config = dict(
    num_hidden_layers=11,
    hidden_size=192,
    n_experts=24,
    experts_per_token=2,
    d_expert=192,
    d_shared_expert=0,
    hidden_act='swiglu',
    moe_layers=[0, 1, 2, 3, 4, 5, 6, 7, 8, 9, 10],
    router_score='softmax',
    normalize_top_k=True,
    routed_scale=1.5,
    balance_loss=0.000445,
    balance_bias=True,
    router_z_loss=0.001,
    n_groups=4,
    groups_per_token=2,
    init_std_router=0.0205,
    lr_router=0.00118,
    vocab_size=8192,
    norm='rmsnorm',
    norm_eps=1e-06,
    tie_word_embeddings=False,
    optimizer='muon_variant',
    learning_rate=0.0118,
    beta1=0.9,
    batch_tokens=65536,
    max_seq_len=512,
    train_tokens=569000000,
    max_steps=8683,
    dataset='wikipedia_en',
)
Below are experts of layer 3 (counted from 0) of a mixture-of-experts language model. Rows are named gate (a neuron's input weights, with its number), up (a neuron's input weights, with its number), down (a neuron's output weights, with its number) and show model dimensions 0-191. Each number is 500 + 50 x the weight over its row's rms, rounded and kept within 0 to 999. Numbers have three digits each.
Before each expert's rows: a language model's description of what the expert responds to; "comes before" lists some tokens at least twice as common just after its tokens as in all text. This comes from a sample of Wikipedia text that the model never trained on. Tokens count by the router's weight.

# expert 14
It responds to: Line breaks and markup. Line breaks after headings and table rows, slashes, section equals signs, LaTeX braces, and single letters after a line or pipe.
comes before: "\n", "|", "The", "In", "===", "=="
gate0:528486431586412546467456560437441478471412529585546516520591500502467468491596473435529488539494492469422457505530499461416495541415580521558499619514460526506532403399455547588473577555382525513607560561428511506382473477441551514507458534559502484491500513593562451467596426453481484497516555526507437492507483480489450522473495443431491632502450480500487475534481505459470451485490576510456495431491522567542456534448525487519493524463420472430451540537498435522474524463494450435434411538607413472519492546486499615517536501522535425590506517559522563459441515504456511415
up0:456522468494453544586442558426498544569473495436476537514541511547601510562496574497392489508511522526458579478430479454478519530499410541580563527496511531521430536529479491374495466557539411547506524440461451539563501595489562539362536556434445499496415523467498493456530465468516473479439525478503617403577480485516518538455445435495637506430486513536492559588570406418553495585455518448522510472464515453529440525461537500467550425534530547566488490446484504602432469445542509483461493574448419516478432532490491560454535430513415534553497442541488498493505515564611581490
down0:499461316534514538482450572488543470513568561478455429464591474392491517439559555465532553517440540495554547478479453416511406499517487434461481491426517426504431422484451491530465507499478496477474415481507540441490464464421527496515395425512473493518502444458490587461530444458530498523493582523463543536472533544553476449495518447440466506515470563556409455461476570589494581463583535432453450481464552618548489330545454525475513462498532524412495456492440519511462570576537532518511630563519497496495485557586534485558476583512504573428456546503527504529497485492439595536
gate1:585457512485460534574518564511471539464501510518539586629508463475423460460461589465569482426512508400486498495555465509525524528559567480540544605574486537448445502566524539607537417471516530447540492552517484487468517547483532505481538416559451501513496486495556430556475426501488525496492404502560510461488582542559464485637527471553510644531423548461513445533381527485441435549485480600549511429476455460559458494488375537472530461516558509475505496494544484521421541489564541430387433477455502374495418515599514524486446504455448524474578544480493485461506425522545514455
up1:520404549464463573616456557453425403470541538529529589602503575471513509530438463488515462525425559475444558460525457534546483455394468496548528398444514449579476538471562579575522478453482559523539421448417504544514421427475404428572517485483534390488524481531370541445558492549456467586477528483484540431556438490546508518448538465585492498508498517484544438553516495529463500614550463487482492429504536470506486467490423551575580504546540546466369430504456497529522523496545590536509513543482514596485563459465507471471492491533579498583485537504483512446592458546448482531
down1:460344486440463520585540477574558517432482483518557509549488396482540464632454521518539537484530534532424413565520528464452483451458426514517610491584499457521468502395487579488550444561486582482505519451505464421509484498418490509506516573468418569523506470559474563531523377463556453510448479511446492509535504593518533587534456605488452526538466488449499441619429524487503396438582506504474513395576481469591435425541510550530482396514534524515456520478456485481467570473396535478473472477548511532506489526452428519488461459524512475503516488497536545419588465527581473524
gate2:436548469525420518527507414494454479519581492420419520470508523435386578459478540490536514470510505498530423444551515491486433498517510521463458492413540414503422578433554519452405514474433585546541607548518497525519385493404518579544606452467516534496621493532471402463452518492494538544428473498469478414495449517483417460558488506498493479535594541396495471498529495576511535501510581455565490470563553443541509506480507516504454537546502468477488533516499476427533457511543532467501488510520614386425537471319459477446540524456510518564462534571478426405486492445463452533
up2:494448585552529475488518486451583424520505450513529429519506403553484434579430485567509497523496472476576521488515579544508491547412522538520443442513529483452476496476462521506521456554512373490532509374539444396510558485597503376604515567525505444549452526553486440545507521505459428412517449512565514541556466512402535602595498475500461526458410510492552546551556452455501526553518517471545501562490499560499386438530395545459441532510515570471611473509454596459524472522517538467467459510451487523515467530473501608489522464480542389403515484551455562538439604514465547505
down2:584475456555554453385491578546476548470437532532434481577517510537486490481497495572474496438406504495479414515533412494492498523473503422410488552498450502433515491531498419466534442419534451496540479491568494547399579593561484585562515540556521492457454484469560459475473465578589474512487529410446526471493463569480484460552397565538406567453569493405538464543489504502442538447459387499463467628538559512469477486555412414472568439533496478497473479505447590482466530577495530418433488555550532527505461499584491446472471532561508454507491608515490556490537536632473445493

# expert 13
It responds to: Institution and role nouns. Nouns and suffixes for organizations, professions and groups, such as University, Republican, Police, player, paleontologist, Company.
comes before: " of", " and", " in", ".", ",", "'s"
gate1:517428497519450543516489494421492392528515520372489551561535492614475474521490550525530357554452464520464466551531546521614460532542483487508429471455462459418520522535467470477415465427446555487489599465469513531470519520514409563498487634527495475499522433551531499498549503526415449513530515563420501446554508495471510482446486504442478466535505486491519524534514510529435473479483440532454498540550557490520453486549430499503454530488591413575528568581479528564414591500474451430459541616426494450569516400549429506485437528501567516485518538592473523596628470539501597596
up1:451427494538524556467533539469472490476488577478489445542433435473524520544417422468531586516512465507392494561559485530535537530478418508478578486508452454426561507482421465495412535497545469490525525536485519513443445473487526457514574384449464503480494569502519549570548537632550409593440531494492538525558491476542508460566461502492484510467587537457539518447517569471613530546403424538512507510432553411483569536508520559488453569528480513366460477596500530481469453393497473426415524518520497416509472542404463507497559627562453537540513492489475618443522473578473412499
down1:441562483441482493457581481538569467512469460525472476481481433453432513462537475507550574464510560583553533531509539494518504445464416459462481487507495498507564453542577501499451431409466527432522566410415458487455462439416420582476557521493419501536524519528435500430540548534572539524549503446502458408550500566377448499537510458393505525570544507459513584492434503488532484505530549495445418469412553410479597505413438418532527520511439505550419444571480436521456568482459599545489524574445568401446443507472502430511467530528409551547543533479458626452470479540457476551
gate2:469481433550603426514568546497586522507457591458502568526468482460468447367416530508560536491357503566543513580448511458561484448562520601518479513541568526522553533454491527508565546495488474539538485451542562451486545515505534482530567541576503621456435473507486533581476453456459496542518532467548430437462455502518461553553609517471477514520414599473473472541434479567489469464496584510565437466556590576525472534452442465389485572472450511506461482483549545453491376495482440416552526521505487466554400527511586554552494453596507497527531527545504525499500428511562463416
up2:523518496432476476513496485502484451524463540424535383547544575518448539507413491462565524416596473545533481455536507431477521593523470522431488508565452546458586472529517582447548479625450400497417502556457554490516468483390453442574528386463548529516502556459400508502521470628498486543424517474530463488381508542557453471450505493512448521533582482482524603577536485519510502457516422420590476484480432474455496521506521530500478590547451505591415509499520494512561481528505592527445528527479519493583542480530546527653617512490544546487508493455499517498481481520438456596
down2:497450538525506499492546526498548506502404475446561387491551431539473453488468459535487473455459509546474423452419455505527422525486459467475532590498367442438445487534485497411505524653456570503493557482489492593526575559425492533536474593500491463501509616560592479474572484578517493496476509523488548498435522535524449411437469577376522508513535512649437510468522415491500481543599543491448514475426496496456606510553502543608573404471518486510479560470536505446499491493498595462485464512492515534456492478409484488478402443462455495550450419525546526568536539511472562544
gate3:511536428503430565587613627465508447376532573403506555520459448497447489516497507508515521440529558527491538551573499515602518499514505559457528524468494565511627503510536482418478535576475612474460499479526572533486470514495501533450553418589528572454393568582482532431599547436490475490492472522569397448528447414448498538533519497503543496380499592488454435463535548468564462510520475424530491515446457513549565483490521540561462567537548515495532607472390468506470564577475502564491468519579421478513496499486494516491537564516517428493451513575516551519546560532427526528
up3:499509545423514442544492387524494549466452547509543466579490527546506485497513512480511491507504480615485424518523506459432581579546487452493551549475562496511428489454444439519446555424463586556502546556576530539414521512451568468479587576513425540527582581392545502448531470496511435540478499530388543471525500554543501573561416479460519507550599507487491524491489560520569561503479537461458550644513591471439552555493421504523428484474446548428499460554503494501475453491545525441580545530429555459597493516533525495420568425501536449545568617583579417481546473494560491542
down3:438428474528533561511479394512496546507487474499462541483381400416465486566394571553447439522476497454543386491505511576458480450495502520481534453560529436587522478582470468463535439481503455511384371513445533430401452454556468534523490492429582441623410453487537526486456560475485433516493506515507531436503474540460428420451447493573499527509554534471563412517451507432500513551565547409483569477529471508484573491457461524505514536548494544496520466513532587459476512472487526433571389527549582388525603506466608494448541527483474514482479485534494516452537453482498456582

# expert 8
It responds to: Country and national names. Nationality and country words and endings of place or club names: United, American, York, Turkey, Gateshead, in sports tables and geography.
comes before: " |", ",", ".", " States", "'s", "ian"
gate0:553548531567440468563465475595526586487535382550424453514543549568542504435501403572471476505509545465489467507399544576533435433499534505527469490454470476494494465559531463559416571543534375542500461523479560439520517448469428503433499541472518440504573450476586546514471465506541538585416451507565488458547520486450458568519484426505423505506456377594390550487483427476471535459473546456475526552498418630541504475430521510484531509543526562438553559469474520553489483406481481535422573517529501539483551452652511502456458476462476546437543566499478470501483414463418486507
up0:501567483606497458508504456549430544560538417507461512525535488517538509510448529513497468478426418534413538517473596486460483474496506545496515446515500484519596503451523410428523543517609512529463563519474497593472432467504499533458509432447504439584467456556436517503491479508376437529588493541414507426456418414550510505510526519595516477537484644564471530510383538585425470540508541516515477485594454528530543562447444510521538454542586504477501428550394483523394517459411505482475520556476463516606477509441528497525508606518458463552649473497525558484499436469424507470
down0:437493450451456593532513599474501485499514514463549485521473353460557485468522408525577464519582542437502475478541567495587376510521494498526573515438507581446408503492505487593427493437455412389526494556411534545514538457505478500448502630455481455482550509519465506491566524458483487520562476506481411467517475549520504574443561413617515617549483501419487551571511502509531533535487542572519572498426446549485433474415563503473452478598577481468508496556542495428476472487559552452492451477462621497469412489506489516439501479430527493393559456536449495435478533495494487504
gate1:468571580584526493497455525543433543559477507489528458487491502487508532559490637588488531520510462539525507586518531527477422546480440454453414509438494458464448523468470409540558431474534553516468532492498509537506504438440506507439561535472464494499547612547552516442465453553466442539500438434376407571434456539488483486522376455465496456455467516460504506444572398450454500546453598571569577543487534546482513579551534464396537512454485585533468461461565538447522528443474486524527457652556562595431478556481571457456566474443548505524516498515524446526420499424418475472
up1:488523509591530453531487503465414498487582553505572480454518501518440461544528441577596535597504481527509532499520454400479455440453524455464477555495545526448529496455461484575471427581523521526532558552567501507575460445511625484481550513501508489550574577497413506427426414497505503507584411483543475418526406536504467618518444452514529554443552488399537434479462465464481411542442589520543479549566511571436441607492622380532491421406465510598528527508462552532504509550558496438551515479520499519473501539533515516560524515502504524425551461498544445470441455449405509469
down1:490499529590435510571504574510552541464470513542493541505518455534482490467607498476430507501534523555497551491517444334565442459459432435488471551425506534501547490534442540459494501458504501545538434481542477538623473522466492531457470587474479609533451533603483485491487487465475492561552434562581477436517457510468466534411490454463460376518595462509551402518400458544459533462450485542454439536588550517484455515513531505562454478539496399520414468580412525410529505501498518538595504583570542504585466582512503537479453513447513420490531421453492419438579456491597446494
gate2:491505487521541504491544465497501453388511523445557529475496548459485503532535589389535577447510451593528563479485563435463583554414559549531423540437472458408451499489464567497463480434490517488415527499526532527465452406533480571422500552462510509443455472572528515458534469477495462567417521456532455454448477465569606495549484542518499529498454439475545451377443556530463442474501575488482395472443459503554500488506478505421459553478590494551479470489426422475519562500516612459495354516512478478494557528512488579364560585542548550498491495442605429435437532441511497452
up2:552568425523476484438502542535487420483504548499492420467500543526518512489529530528470492511520476491478601451463494500415493525437476493482527454532488545552457469440540501483475589534505404469482558488513432517549503459466528554534522475603438554548522469382511583499468455432498457454527433533573531505479489546440512497499499490457477422587565522580490439447508482535526459392385446446520488432467419527544448412462542483545571491463543485511513478409465511449474552417492635510505472489426478575566473387583534593460485384554534658574568521512603533451446538557470457499
down2:462490463580493521563471622483496447469496591521536508538521434472430589525567490479466414479464603476510511585424469431529543460449516487534550529613499533492519400470502472459516458538540493489440493502489451516443460517497419466513534567423505547469554528464485501626552425546390535626527508629494442411534530496535486476472483536471433479435508567545459565554556519522551533511518494587573507537479511531504514600513527544562442614510531482501526521561518433424535543484507462483604610503430550564465546571489446526526490489572452462393509518415423467492521433489451535484